Experts of a small language model.
Size: 20 layers, width 512, vocabulary 16384, 163M parameters.
Experts: 6 experts in each of 19 layers, 1 pick a token, a shared expert of 640 neurons.
Training: a variant of Adam for the experts, 421M tokens, 6431 steps.
Below are experts of layer 11 (counted from 0) of a mixture-of-experts language model. Rows are named router (the router's row for the expert), gate (a neuron's input weights, with its number), up (a neuron's input weights, with its number), down (a neuron's output weights, with its number) and show model dimensions 256-383. Each number is 200 + 20 x the weight over its row's rms, rounded and kept within 0 to 999.
Before each expert's rows: "comes after" lists some tokens at least twice as common just before its tokens as in all text; "comes before" lists some tokens at least twice as common just after its tokens as in all text. This comes from a sample of Wikipedia text that the model never trained on. Tokens count by the router's weight.

# expert 2
comes after: " |", "|", ";", "1", " October", " March"
comes before: "1", "0", "2", "3", "201", "4"
router,188,195,230,251,195,171,197,196,223,229,187,213,221,143,198,210,201,189,198,197,197,185,195,213,190,184,205,202,208,196,197,184,198,220,194,204,196,215,191,208,216,198,190,193,186,186,176,236,203,196,168,206,234,181,186,212,195,185,205,186,207,212,168,214,176,203,196,206,221,167,174,195,206,213,179,190,194,212,164,196,216,184,204,209,232,178,210,208,259,258,219,168,186,202,181,200,196,204,238,211,193,214,183,197,210,176,193,206,222,178,204,186,175,212,168,212,200,218,197,242,228,193,209,216,206,195,194,212
gate0,209,200,165,170,204,188,197,180,212,162,223,197,208,194,192,197,181,195,193,225,198,195,213,219,197,196,217,205,207,194,221,222,214,175,171,214,196,188,221,226,179,194,215,200,229,185,178,233,227,176,184,187,163,183,202,199,186,229,207,202,225,184,202,219,210,237,184,182,190,177,174,207,198,201,214,203,188,215,205,181,172,173,157,242,197,169,208,197,186,182,214,211,207,182,199,185,230,186,215,171,200,193,194,189,192,203,226,166,175,214,173,231,196,226,192,165,213,184,190,213,215,179,164,214,203,220,176,220
up0,197,221,202,238,206,225,191,210,185,152,208,186,204,187,168,197,222,184,200,221,163,216,230,189,205,202,191,189,214,184,222,198,166,188,211,180,195,203,188,224,202,206,198,215,174,177,213,233,195,219,174,224,205,182,193,220,190,165,208,223,204,216,174,209,237,194,207,196,187,175,218,212,188,219,199,190,232,180,199,165,185,194,201,200,224,210,189,206,241,187,195,214,194,202,177,230,182,217,207,209,198,197,179,195,189,240,212,199,213,198,227,183,152,199,178,168,167,190,201,203,201,219,211,197,205,195,185,183
down0,213,178,204,178,192,169,221,187,215,189,215,206,159,176,192,200,187,179,200,191,171,192,173,193,201,196,175,196,220,199,184,189,181,201,216,184,177,202,227,218,231,202,248,235,198,191,241,204,201,159,165,202,182,190,197,191,153,200,217,194,197,204,203,198,208,181,195,221,219,214,222,242,218,205,190,222,220,213,211,211,233,171,204,210,210,189,201,218,203,208,200,195,190,233,199,225,222,153,219,177,214,197,200,193,175,183,162,193,181,209,204,166,200,179,176,210,194,198,185,175,214,226,217,217,248,220,234,208
gate1,215,191,170,206,207,211,225,241,195,219,230,198,220,202,214,220,229,171,222,197,205,209,197,196,204,212,176,197,206,218,178,207,217,223,202,171,197,154,191,208,194,160,178,241,178,171,195,214,215,207,201,229,222,187,197,246,228,147,209,212,197,186,222,200,223,216,185,200,180,217,194,192,198,197,222,202,183,214,227,151,205,191,182,172,202,212,183,196,216,199,202,231,182,159,186,220,184,199,177,182,193,213,206,189,229,222,203,205,188,219,204,170,196,204,207,208,201,188,204,219,219,193,178,195,209,188,225,230
up1,202,198,191,204,166,213,197,186,211,197,192,219,190,204,176,191,156,219,198,173,189,251,205,216,176,229,198,207,182,191,250,197,190,182,215,209,181,170,204,203,171,214,180,194,200,182,181,206,195,177,213,216,207,217,207,200,186,203,254,204,160,202,204,165,178,182,179,212,209,188,197,169,193,185,177,178,224,213,226,192,214,162,199,176,153,219,205,167,188,217,229,196,199,195,212,189,216,194,198,188,180,194,229,171,204,208,204,241,215,213,165,182,177,214,183,187,189,175,188,238,177,211,224,252,172,196,184,200
down1,220,211,202,198,225,181,229,225,175,167,209,215,197,217,233,199,199,219,206,204,209,176,227,159,176,196,184,229,197,185,190,204,190,201,144,186,224,161,174,204,192,231,191,193,170,217,175,211,201,242,201,203,201,201,232,189,209,205,174,180,195,219,185,208,197,223,211,169,167,184,218,186,191,210,224,210,205,204,219,172,192,233,233,187,192,218,206,142,218,223,182,196,227,185,192,209,202,203,171,208,204,206,184,189,194,230,195,189,204,240,197,207,229,194,188,191,207,197,183,213,193,221,189,206,194,190,203,207
gate2,218,232,197,237,195,200,196,178,222,207,187,200,198,179,220,190,231,183,184,209,207,215,221,212,212,188,225,225,169,161,213,199,183,187,202,219,226,209,177,220,188,200,208,202,171,186,187,231,191,219,187,222,216,233,211,235,179,164,220,214,183,211,192,200,223,237,197,214,222,184,190,187,194,205,199,236,177,197,177,234,222,224,177,202,207,183,184,221,188,232,171,213,186,171,200,205,191,198,172,189,179,203,232,201,218,211,209,217,223,210,193,142,206,229,175,177,243,201,179,214,211,177,200,226,230,175,196,169
up2,207,190,206,202,235,200,195,213,214,212,165,204,224,199,202,183,190,198,204,211,223,179,177,223,179,200,170,212,210,172,178,219,171,224,196,177,199,191,202,219,206,243,198,173,168,186,223,198,188,165,233,226,217,166,213,208,179,198,198,151,212,198,183,216,200,213,164,181,239,188,182,211,186,221,174,217,215,222,202,228,189,208,210,157,215,150,226,186,191,185,201,205,185,195,176,139,217,200,194,188,217,230,219,187,174,202,211,184,211,166,184,182,225,196,209,198,227,193,221,209,206,198,175,189,186,174,211,224
down2,219,195,237,182,204,196,237,183,181,182,221,167,222,211,188,222,228,188,202,198,188,235,192,190,185,210,188,189,201,189,204,216,242,221,205,230,165,200,187,209,222,220,193,193,215,191,192,228,216,208,182,226,204,204,197,195,202,198,166,211,186,191,192,216,201,204,176,193,167,209,192,169,208,208,204,215,200,222,200,185,197,195,217,176,213,195,202,215,239,189,220,209,173,203,190,223,206,181,180,198,191,184,163,202,198,219,213,235,187,196,191,186,212,152,189,224,165,217,165,205,162,198,197,203,199,158,170,237
gate3,188,225,185,209,218,216,167,150,212,191,168,180,190,215,206,164,199,215,213,179,201,172,205,242,211,190,215,202,182,227,196,213,148,201,209,217,218,189,207,194,220,153,180,206,213,196,211,206,245,200,208,224,224,203,225,222,185,193,212,234,208,216,176,188,185,172,181,195,184,204,190,235,206,186,200,219,192,233,202,210,231,203,238,206,188,202,206,192,191,203,189,158,196,202,199,195,190,235,227,215,185,231,204,207,187,191,213,183,200,187,177,197,224,193,163,173,200,197,224,197,231,189,231,222,207,188,196,197
up3,203,219,147,191,201,189,188,201,204,191,172,194,185,183,197,201,208,156,162,233,243,200,221,178,219,194,221,190,208,197,216,195,215,181,205,232,190,206,195,189,224,185,217,203,196,199,185,200,204,222,190,179,237,196,192,226,204,180,216,207,195,197,204,200,199,190,204,166,202,195,195,218,207,199,145,223,200,191,203,207,207,204,184,220,249,190,192,203,190,203,239,187,203,216,217,179,233,162,184,198,187,194,194,187,215,166,184,170,180,218,216,206,181,162,182,244,211,212,217,216,190,221,193,231,228,240,217,180
down3,196,182,198,182,214,183,194,222,185,191,197,189,236,228,207,181,205,194,196,199,190,182,177,186,229,222,235,168,197,180,185,168,204,197,186,219,191,162,199,216,190,179,183,158,217,153,206,205,230,174,179,182,201,221,198,195,196,221,212,198,189,211,157,214,237,172,183,224,252,197,201,218,208,230,190,267,201,201,187,189,196,197,230,184,179,204,244,195,190,188,221,206,199,210,187,211,197,206,236,209,189,194,216,201,197,230,195,200,205,213,198,207,178,199,215,213,215,176,174,199,182,237,175,187,191,218,178,184
gate4,229,196,191,215,204,189,212,220,203,167,217,163,192,179,180,221,187,206,215,220,205,197,206,205,207,203,172,188,208,199,159,197,208,200,196,190,218,184,180,229,200,169,203,170,205,223,210,198,203,227,206,180,181,145,209,211,224,214,182,213,145,210,188,210,234,158,217,191,205,202,200,186,178,190,213,221,222,185,200,198,181,168,209,207,216,182,205,170,216,231,200,213,203,204,185,235,198,199,189,207,241,212,209,233,231,199,240,239,235,219,207,214,201,220,185,199,197,176,179,229,216,186,180,186,209,239,205,227
up4,230,195,178,219,188,241,188,162,177,216,206,152,218,202,231,186,220,187,223,224,184,215,213,193,140,221,196,192,212,190,161,228,221,203,205,211,198,188,214,164,173,237,202,154,194,205,215,183,212,214,227,190,212,222,204,202,191,216,180,189,206,201,214,178,201,210,170,233,195,171,163,213,186,192,167,153,203,225,177,201,176,198,187,165,195,220,189,222,211,177,198,209,194,228,219,183,232,207,183,188,266,200,201,217,176,188,233,175,205,173,194,218,211,171,221,208,199,189,177,174,198,227,209,201,218,209,186,214
down4,207,170,222,199,182,160,193,237,200,219,214,191,177,200,195,180,200,199,208,201,192,194,193,186,156,214,199,183,216,206,173,187,187,158,179,186,201,200,232,241,180,211,222,214,202,229,217,221,230,207,197,201,210,183,193,166,162,242,190,187,237,197,201,224,214,223,209,213,179,189,237,180,214,222,210,217,217,179,190,207,214,201,210,201,183,214,177,186,199,202,192,213,180,227,226,227,201,178,206,193,239,202,253,174,196,238,194,219,228,175,172,198,203,208,190,186,205,198,178,210,201,212,219,224,158,166,225,232
gate5,225,223,223,170,181,202,222,175,203,213,177,216,206,203,179,198,157,210,175,208,159,188,211,193,233,215,197,191,198,226,191,184,213,206,208,201,192,218,196,183,206,175,211,220,201,203,205,214,213,197,180,205,186,212,206,220,204,182,186,218,173,219,198,151,207,183,217,232,212,151,206,232,203,153,153,230,202,231,204,215,174,192,204,205,188,173,210,213,213,246,191,202,206,202,198,203,221,222,200,192,173,190,192,209,183,207,209,194,203,189,236,242,200,207,164,196,213,190,180,221,212,207,198,205,252,229,184,181
up5,220,190,222,180,216,162,208,181,173,221,223,247,195,197,233,190,196,149,205,189,231,230,194,190,179,230,168,234,195,214,224,191,186,198,151,190,183,196,179,206,187,205,209,183,175,207,185,220,196,202,202,192,207,200,186,209,216,216,169,223,204,205,177,174,218,184,213,177,206,199,189,178,178,190,238,218,191,170,198,201,224,178,203,160,184,207,223,176,175,126,173,207,192,218,194,172,224,185,196,202,181,192,174,202,200,232,148,185,209,188,184,230,214,245,170,217,201,180,230,208,200,201,204,201,210,167,184,186
down5,179,233,183,208,193,199,228,192,196,184,196,172,187,211,193,182,188,204,216,185,174,213,183,185,215,176,187,245,158,215,187,215,178,177,221,200,200,204,230,225,196,202,213,185,215,188,199,203,199,195,214,217,223,204,204,193,155,208,182,209,233,210,192,211,204,188,187,225,196,154,193,206,198,202,250,154,215,196,201,172,182,187,216,198,209,212,166,191,228,232,184,181,225,219,191,197,187,182,177,174,198,189,192,163,222,214,170,189,221,212,196,192,208,179,198,238,169,210,171,174,190,194,202,184,201,229,198,208
gate6,208,202,200,171,174,196,190,210,202,177,214,185,219,196,169,209,209,196,180,186,166,183,191,193,232,202,180,210,200,226,222,213,209,218,189,198,210,194,198,207,189,173,176,223,194,159,218,203,218,205,171,196,173,198,196,230,184,222,183,226,171,209,160,169,199,203,197,225,205,195,236,197,174,210,202,175,225,196,209,195,200,187,242,224,207,184,215,164,182,222,196,203,228,187,227,177,220,199,199,201,203,216,202,226,183,188,197,166,173,195,195,210,199,245,206,208,243,219,215,222,214,213,191,179,173,191,228,224
up6,216,188,189,206,165,218,205,166,203,176,209,232,162,197,234,199,181,156,182,168,191,193,195,174,203,189,201,227,194,233,192,177,234,201,212,192,236,181,209,234,198,174,194,224,167,208,223,209,189,196,196,176,183,168,193,169,197,232,225,226,226,178,172,201,177,190,194,192,172,167,233,220,176,189,214,164,196,218,210,218,219,214,178,209,203,238,223,207,159,200,204,177,195,232,187,172,205,235,187,212,202,156,187,194,172,179,190,221,200,223,200,232,178,182,184,197,212,197,206,180,200,231,216,198,203,171,209,213
down6,204,204,217,224,179,176,202,181,205,203,237,199,178,188,218,181,247,193,192,188,188,215,205,181,212,209,205,217,174,215,190,240,197,195,213,193,197,222,185,186,185,213,212,252,179,226,197,209,224,189,219,204,217,202,187,173,168,231,189,240,148,181,187,201,205,183,196,205,225,173,213,215,184,197,239,197,214,199,227,204,233,234,174,225,209,212,193,172,222,197,216,243,208,205,209,169,181,194,196,175,230,194,204,203,200,243,206,203,175,188,242,187,184,207,200,212,192,173,205,226,200,203,215,205,188,194,230,228
gate7,223,204,222,201,205,199,222,178,220,188,201,207,200,166,197,161,198,193,201,209,188,228,201,229,188,226,174,188,195,219,184,214,182,229,188,207,216,208,176,206,189,211,209,191,200,174,222,244,240,199,211,213,215,165,235,207,198,208,185,191,226,206,199,175,189,196,234,179,225,200,211,179,208,193,203,206,172,196,227,182,196,205,176,202,217,166,206,186,219,205,172,178,176,208,226,181,181,205,171,215,220,215,197,178,194,187,219,188,165,253,227,190,205,248,197,214,196,202,185,200,197,214,188,171,200,182,248,236
up7,223,222,215,202,198,197,208,216,175,169,196,188,222,243,270,237,227,223,185,204,216,191,229,189,191,186,176,215,213,180,211,193,195,196,161,198,216,175,198,210,190,189,189,228,214,177,230,228,207,239,213,188,213,174,172,194,200,209,205,213,176,202,198,226,185,192,202,189,177,210,197,211,206,178,222,206,196,190,212,187,251,206,219,158,220,229,184,212,199,156,174,205,207,175,228,222,216,183,240,201,182,197,178,230,204,240,204,198,207,191,217,166,177,172,208,213,190,209,193,200,209,214,218,199,185,197,209,201
down7,189,183,192,192,194,151,191,183,207,183,218,187,193,183,213,207,167,189,186,205,215,214,150,190,201,204,160,228,217,188,209,191,163,208,209,202,228,163,191,183,177,173,210,218,216,155,219,208,180,205,240,174,196,180,247,218,181,161,215,207,210,201,209,183,204,250,192,171,232,197,187,175,178,229,181,180,213,218,203,235,170,184,188,202,203,178,206,180,187,197,176,220,200,199,187,220,180,205,212,205,220,219,220,199,214,197,201,217,172,201,218,219,206,196,205,219,199,215,223,188,199,219,187,183,162,203,203,223
gate8,219,190,214,192,190,207,220,221,183,214,220,224,208,162,217,190,230,135,212,180,186,211,199,201,212,163,205,193,201,198,186,212,155,172,206,207,205,188,172,214,247,208,252,200,187,232,168,191,169,185,214,215,180,219,222,216,237,190,193,225,213,217,199,211,210,202,211,188,225,185,198,189,179,205,159,189,201,210,211,214,208,204,211,203,206,178,209,179,239,173,194,187,186,213,180,199,180,206,158,188,196,211,199,210,218,178,179,206,183,217,199,168,191,197,212,181,234,191,194,221,170,206,207,231,220,178,206,221
up8,191,193,204,243,220,246,225,207,182,227,210,185,166,180,163,143,189,212,226,149,181,210,183,185,166,187,214,213,218,175,193,190,184,190,193,227,174,204,153,227,215,239,206,192,199,186,212,204,187,195,202,164,199,193,216,190,208,173,215,214,172,234,190,221,220,227,181,225,215,208,217,191,174,202,204,208,212,205,219,194,216,201,220,196,214,212,212,215,196,200,219,205,161,191,199,187,194,183,187,201,212,205,186,206,205,189,208,199,183,178,213,190,196,207,164,200,209,181,247,218,217,176,203,229,183,198,223,216
down8,203,188,208,223,217,205,216,237,191,200,197,196,180,196,201,214,199,229,209,205,195,192,207,175,225,255,206,159,198,212,211,194,215,238,186,173,180,197,166,201,180,224,228,131,209,179,197,221,210,219,220,221,185,186,169,154,202,213,184,222,189,180,218,220,198,201,194,183,188,203,216,209,205,200,222,176,183,203,201,205,213,176,201,226,209,186,224,217,211,193,194,192,180,224,196,189,224,235,204,202,234,174,203,175,184,198,173,189,216,176,220,204,183,196,203,193,183,190,184,210,171,198,210,186,194,197,164,242
gate9,197,182,212,225,209,215,206,228,200,218,193,202,182,173,179,189,228,170,198,178,200,176,229,208,213,202,179,206,192,196,185,212,210,206,231,202,180,222,186,170,174,240,199,191,182,205,215,233,226,195,179,211,181,223,184,182,192,151,199,179,199,211,236,197,205,206,199,192,214,168,174,207,215,210,209,206,202,177,209,159,192,206,165,207,187,213,206,211,164,173,199,223,190,167,202,224,206,163,188,220,221,251,180,206,167,233,232,220,202,223,234,223,196,179,192,168,237,194,258,222,181,193,214,245,199,201,169,179
up9,185,209,161,209,188,178,189,222,183,205,199,190,229,205,185,185,198,176,230,199,203,158,228,180,204,217,179,194,219,195,205,199,185,175,216,199,183,190,215,212,199,209,164,156,202,198,186,195,220,199,187,222,217,223,160,178,176,190,198,169,213,202,233,212,196,183,176,187,194,181,170,188,199,209,190,203,212,177,196,200,238,204,197,243,186,170,210,198,185,149,209,174,199,164,211,172,198,212,227,208,214,211,197,205,199,249,236,177,208,204,233,220,215,187,167,195,192,186,204,207,189,190,223,216,174,193,194,175
down9,168,180,235,205,183,202,161,231,206,208,193,193,186,206,204,194,247,213,185,152,226,194,175,184,221,234,194,185,215,185,169,195,212,211,223,194,198,209,214,199,173,190,192,185,199,188,187,208,213,180,209,230,219,198,192,195,203,191,199,212,208,167,187,189,195,247,190,244,216,227,175,214,207,169,194,194,193,180,168,207,219,193,181,191,227,166,221,177,189,208,206,196,234,220,216,184,168,192,198,187,185,193,224,211,215,210,227,162,195,193,207,206,214,153,202,242,212,192,229,208,207,191,203,212,187,193,185,185
gate10,167,241,200,199,216,174,221,192,210,194,134,198,157,180,227,202,182,172,191,236,199,181,234,177,175,187,189,188,188,183,204,186,166,193,189,205,211,229,201,203,208,194,154,201,197,186,203,206,160,202,217,186,202,216,220,194,175,207,202,195,209,215,169,197,191,222,201,211,204,224,195,237,198,227,178,181,181,202,179,210,185,172,201,196,240,193,220,195,235,203,177,212,213,245,160,161,182,189,218,229,206,214,205,182,188,201,174,195,208,199,199,209,176,185,188,245,191,168,184,213,181,206,193,166,216,171,208,185
up10,187,177,224,186,241,202,187,199,188,221,203,198,220,219,212,203,210,207,219,200,203,208,218,248,229,212,209,195,203,176,238,218,180,209,180,212,200,207,235,225,210,232,211,202,204,224,194,198,199,175,198,199,190,198,226,187,228,165,217,206,215,222,173,183,227,201,211,204,216,170,200,205,192,244,197,181,232,189,203,202,226,195,187,187,217,170,227,209,215,192,181,209,215,199,192,152,196,198,197,206,211,166,201,215,211,185,179,205,174,196,178,207,213,201,244,164,144,199,177,188,206,207,203,245,180,183,212,205
down10,200,179,184,202,182,187,188,184,188,207,174,208,196,166,233,237,177,205,233,203,207,210,177,213,191,170,159,179,189,231,216,186,175,222,187,173,223,226,165,206,197,189,215,224,174,179,202,203,178,185,176,168,186,198,191,199,204,178,175,212,174,222,212,204,206,164,193,179,209,204,200,199,180,220,218,196,178,199,185,181,217,188,177,193,210,238,199,205,169,213,190,181,215,202,215,181,218,250,208,172,189,218,218,233,201,233,212,202,229,222,175,230,196,186,174,218,221,179,198,210,195,198,208,209,200,194,207,167
gate11,193,178,179,200,166,210,174,203,211,157,167,199,211,214,156,192,224,196,179,206,166,204,206,233,191,226,219,149,205,208,246,202,181,236,208,181,213,192,189,195,239,191,187,182,244,171,202,204,206,186,225,206,213,194,240,218,199,217,207,200,226,237,216,181,211,214,184,227,189,219,209,225,205,202,175,222,154,227,183,218,169,196,229,215,193,178,212,226,223,193,184,183,169,206,229,200,206,225,219,204,209,193,194,188,185,169,187,179,181,229,215,230,218,195,177,210,209,203,202,229,197,184,165,217,226,166,203,205
up11,186,178,203,202,226,196,208,191,223,200,194,226,176,201,201,213,201,169,192,225,197,212,199,213,182,178,195,211,189,168,202,197,162,181,185,216,209,216,221,207,191,227,215,220,189,216,205,177,165,182,193,204,205,227,173,187,222,163,191,210,196,203,185,203,185,206,197,228,204,197,196,184,191,217,209,212,190,204,212,179,219,209,225,226,164,213,160,170,221,202,176,182,174,240,207,204,216,171,206,216,194,184,208,209,216,187,212,196,206,203,165,151,196,230,190,216,162,178,225,203,197,201,194,229,209,193,228,151
down11,230,184,193,195,195,193,203,218,193,188,192,149,218,221,178,195,220,162,218,199,202,197,189,227,201,157,202,198,209,190,194,200,191,174,190,190,220,159,209,230,198,202,191,221,205,205,232,217,212,180,217,185,227,236,193,193,192,191,225,188,225,208,179,165,231,209,186,172,199,190,213,169,207,216,189,205,216,174,219,158,173,214,181,192,188,196,170,199,204,219,176,177,194,223,186,234,177,194,190,216,206,217,184,208,224,197,229,166,183,244,174,197,225,181,220,188,207,211,188,183,177,227,217,209,196,237,183,155
gate12,231,206,198,177,187,175,187,157,184,187,161,168,214,192,221,220,186,181,227,229,169,145,229,219,224,214,189,176,210,188,180,195,176,205,218,199,208,207,187,224,175,207,198,177,195,190,217,207,190,220,212,179,199,196,239,183,171,195,213,226,226,225,163,192,222,163,234,171,180,190,203,232,200,232,198,171,203,193,204,223,207,156,174,213,218,227,243,206,223,179,195,202,183,220,192,185,198,196,204,175,176,235,184,195,177,219,213,198,226,191,194,180,211,199,230,206,173,186,195,180,233,209,243,187,198,170,223,200
up12,171,211,206,226,151,206,227,226,191,218,200,219,219,185,190,184,200,214,229,217,224,206,176,192,225,229,193,170,202,185,206,193,213,202,183,209,197,147,174,151,183,204,157,187,213,181,181,220,216,203,177,216,199,173,180,209,204,200,182,209,212,181,186,202,237,180,182,170,188,189,195,177,209,213,174,190,195,223,202,206,227,173,140,188,203,219,229,180,202,200,184,247,192,178,214,211,243,218,204,199,203,208,164,224,220,203,189,197,176,227,189,182,217,187,210,215,198,185,215,226,182,175,208,217,220,151,209,194
down12,189,161,200,171,195,201,215,225,190,237,221,182,208,201,185,202,228,192,193,183,200,195,210,183,189,202,163,183,200,194,186,190,221,185,205,202,213,191,226,182,207,192,218,218,198,183,204,197,217,211,209,212,215,231,173,213,188,231,178,192,191,213,227,155,194,199,194,209,237,165,144,198,221,183,186,145,186,185,195,154,200,178,204,216,212,208,215,181,213,220,232,220,203,212,190,209,210,195,204,185,210,177,239,232,218,190,181,191,198,171,167,238,220,217,180,179,204,186,171,225,201,179,221,216,205,195,189,188
gate13,220,185,213,212,182,215,176,178,187,186,178,205,215,158,206,180,208,187,183,203,191,200,196,201,189,233,204,221,193,180,205,199,221,199,236,217,176,172,198,167,191,203,219,180,169,189,196,202,218,184,185,207,191,212,205,195,217,174,214,189,189,209,214,172,205,191,199,218,223,168,242,173,170,210,181,194,197,198,200,189,221,191,216,168,192,205,215,215,166,183,193,209,201,202,200,224,189,230,177,222,189,179,198,223,175,223,174,217,213,210,196,193,206,170,203,167,230,196,207,199,183,219,219,229,276,172,197,184
up13,203,212,222,233,199,179,201,219,211,249,202,209,214,171,186,159,177,214,208,179,162,196,197,201,156,180,169,178,186,186,177,190,182,241,195,195,190,189,203,165,192,182,218,195,214,207,184,197,170,200,186,221,225,189,180,210,184,222,192,229,157,202,177,218,204,178,173,194,213,185,166,196,193,183,201,200,159,207,197,188,201,209,191,182,237,221,196,182,196,224,205,223,192,227,204,166,195,193,187,163,203,166,202,161,212,205,208,240,200,185,187,169,175,180,193,213,196,200,170,190,195,207,230,183,228,204,195,207
down13,200,216,197,223,204,196,231,178,195,186,180,150,211,183,198,178,137,188,206,209,188,216,225,198,204,166,200,215,196,221,205,202,235,215,215,177,213,223,199,243,204,187,210,207,172,203,208,185,218,222,194,168,200,243,219,158,205,170,236,188,202,222,221,225,217,177,199,221,199,226,186,193,197,200,216,185,185,192,210,204,179,224,191,199,212,194,166,201,201,208,179,206,162,217,189,226,195,212,217,204,191,209,195,202,188,213,214,180,231,217,197,205,210,189,229,187,191,186,212,206,187,221,193,214,202,196,209,226
gate14,197,243,191,189,196,213,179,207,228,222,207,193,217,167,192,197,221,195,195,190,220,203,223,222,189,168,181,175,159,166,187,202,193,220,222,197,219,187,166,190,160,186,170,237,185,193,226,203,212,190,205,217,244,206,222,234,190,192,190,177,204,210,197,191,202,190,184,163,203,212,226,220,193,228,206,196,168,198,188,204,193,190,210,212,207,175,171,177,191,158,152,207,192,222,168,210,193,234,192,195,198,202,198,183,191,202,223,202,215,183,211,183,184,183,207,184,194,206,185,204,188,186,184,198,236,157,191,187
up14,225,173,201,216,175,185,216,171,209,155,197,228,215,203,183,214,238,200,151,197,211,196,172,175,192,217,175,214,204,198,171,220,218,176,178,213,170,223,242,251,228,224,182,213,190,195,192,223,186,199,185,190,222,188,204,206,222,170,175,208,229,172,193,202,186,222,173,188,211,162,174,183,160,182,175,202,232,219,156,231,180,165,218,170,180,169,232,188,210,200,179,170,251,225,195,193,231,183,200,196,181,190,172,250,185,189,241,198,188,187,202,216,198,181,213,225,200,172,242,176,230,170,188,193,186,188,192,190
down14,165,215,176,206,216,205,179,176,179,231,175,199,231,210,220,208,207,184,198,241,169,231,208,169,173,181,216,188,204,194,193,193,205,202,186,202,192,206,200,182,192,211,233,208,184,241,196,194,212,234,223,169,213,208,227,205,217,192,187,202,205,197,225,211,188,178,206,189,189,169,224,176,212,183,222,173,210,213,190,210,205,172,174,228,245,185,222,198,222,211,201,183,193,199,180,218,187,198,175,217,180,185,175,205,227,182,201,228,211,216,178,176,202,205,168,165,200,250,204,190,199,206,161,185,209,180,232,216
gate15,204,219,202,213,196,171,191,200,186,222,208,211,218,220,210,201,187,168,196,220,230,195,205,207,168,200,180,209,199,172,192,191,194,206,195,240,215,197,187,260,144,202,217,184,219,199,197,199,212,195,195,236,236,198,196,188,207,185,197,163,240,242,188,178,198,236,219,204,231,131,199,176,178,214,191,203,193,195,210,247,208,194,203,162,194,164,214,232,224,187,159,189,181,207,206,167,197,197,218,219,185,176,217,177,239,197,167,207,220,202,181,202,202,185,190,215,229,206,220,207,215,184,193,172,185,199,206,163
up15,188,223,171,195,202,240,205,193,208,208,172,189,202,236,195,194,201,213,222,208,189,164,194,176,169,192,191,199,195,185,194,178,222,201,216,211,190,211,206,144,215,190,188,171,194,186,181,205,222,200,205,235,169,203,179,179,222,191,183,200,161,169,201,212,170,154,176,160,143,199,215,206,201,192,215,212,200,202,204,204,183,196,174,178,210,222,192,185,173,214,248,171,190,185,198,219,210,214,205,180,211,217,203,197,196,179,226,197,192,219,141,215,211,204,235,178,208,200,188,201,219,160,197,239,161,174,202,189
down15,191,228,185,175,197,208,216,213,184,218,203,192,230,188,178,172,207,188,230,238,210,234,174,203,228,229,171,191,214,182,189,196,206,196,179,227,182,171,187,172,193,174,210,188,216,200,223,223,195,182,219,208,209,204,236,212,208,224,192,228,181,197,198,191,210,239,202,248,182,188,200,224,189,202,207,250,177,229,189,210,216,216,152,187,165,189,225,205,218,201,207,205,221,207,214,215,237,163,174,181,201,202,192,200,239,190,223,171,195,197,214,180,204,215,181,189,194,190,220,203,218,166,195,203,251,158,222,236
gate16,223,216,177,207,206,222,194,196,203,218,223,186,198,183,180,201,166,211,165,202,212,201,217,226,213,199,166,205,178,178,174,217,185,186,221,185,193,225,218,218,242,223,202,241,215,196,220,222,241,215,187,212,208,193,212,204,232,209,192,189,200,215,167,189,185,186,215,205,219,202,194,189,191,189,185,178,190,210,195,189,181,206,200,216,185,225,216,184,171,175,196,163,219,196,189,202,170,220,189,213,219,173,216,223,206,175,214,198,188,231,158,228,232,165,210,159,201,157,172,209,205,185,175,179,165,200,204,214
up16,164,204,200,221,196,176,236,230,219,206,232,184,234,200,190,172,197,211,199,198,211,172,220,202,199,167,198,195,201,185,224,210,191,246,177,203,210,189,176,183,232,208,186,214,182,190,172,222,223,220,202,208,196,213,229,210,216,185,214,214,208,158,178,212,144,167,208,147,185,228,195,194,219,189,189,189,179,221,193,207,214,188,202,216,157,185,250,146,205,219,225,170,227,193,169,212,190,186,208,211,236,154,160,196,185,194,169,209,195,202,173,207,221,195,204,190,213,195,200,189,177,225,200,213,208,169,210,206
down16,219,205,203,208,189,215,198,200,199,218,194,199,191,198,194,221,206,199,162,188,208,222,204,171,212,179,201,206,172,210,172,225,184,177,217,168,245,181,200,210,213,197,189,209,154,214,210,230,179,200,217,190,198,232,226,165,231,225,197,198,199,203,175,210,203,188,201,186,232,201,197,202,174,169,191,214,209,200,243,190,181,232,204,209,208,182,214,220,168,166,205,210,214,217,191,186,167,171,189,169,211,203,184,232,220,207,222,210,166,207,178,174,178,222,198,171,165,225,177,168,166,238,220,236,211,189,174,205
gate17,236,232,155,214,163,209,225,159,204,199,193,201,203,198,211,202,208,191,212,183,173,198,157,208,209,185,188,160,182,166,205,170,210,203,179,183,179,205,187,197,221,204,193,202,174,193,195,175,193,184,214,184,208,171,210,214,177,200,209,209,204,232,218,204,206,227,213,198,189,169,189,184,185,197,207,203,188,221,190,177,206,197,240,215,200,230,201,195,216,199,184,189,205,208,208,221,198,207,224,223,193,175,173,222,196,183,195,207,188,231,221,200,200,205,176,202,214,190,249,245,196,201,207,173,203,230,152,191
up17,186,196,195,218,205,178,249,184,211,198,170,193,176,218,198,189,238,207,161,232,196,218,208,185,223,169,173,228,188,219,177,175,205,218,211,192,221,203,240,203,235,214,191,196,202,209,235,193,206,226,172,207,187,200,178,194,165,194,196,201,182,202,209,211,178,212,185,208,143,252,179,204,216,204,198,159,186,217,206,186,229,198,173,184,223,225,183,222,198,192,214,169,193,208,190,191,180,202,178,242,206,238,209,216,189,169,192,176,213,197,185,204,209,176,189,186,218,198,223,200,221,184,214,198,222,164,207,215
down17,188,182,236,167,226,189,184,225,181,228,183,215,198,200,206,204,213,185,195,176,197,190,198,191,199,225,216,181,193,207,196,215,200,214,230,234,234,215,220,190,197,192,205,154,237,171,194,230,183,215,208,244,201,202,218,194,230,174,227,178,181,152,230,216,203,248,182,186,197,193,218,226,180,216,209,201,216,176,189,180,173,180,205,190,173,165,220,190,201,177,208,207,170,238,216,181,193,196,224,198,220,186,198,193,229,172,186,214,170,202,196,212,189,184,206,196,204,163,205,227,197,190,205,214,209,228,192,225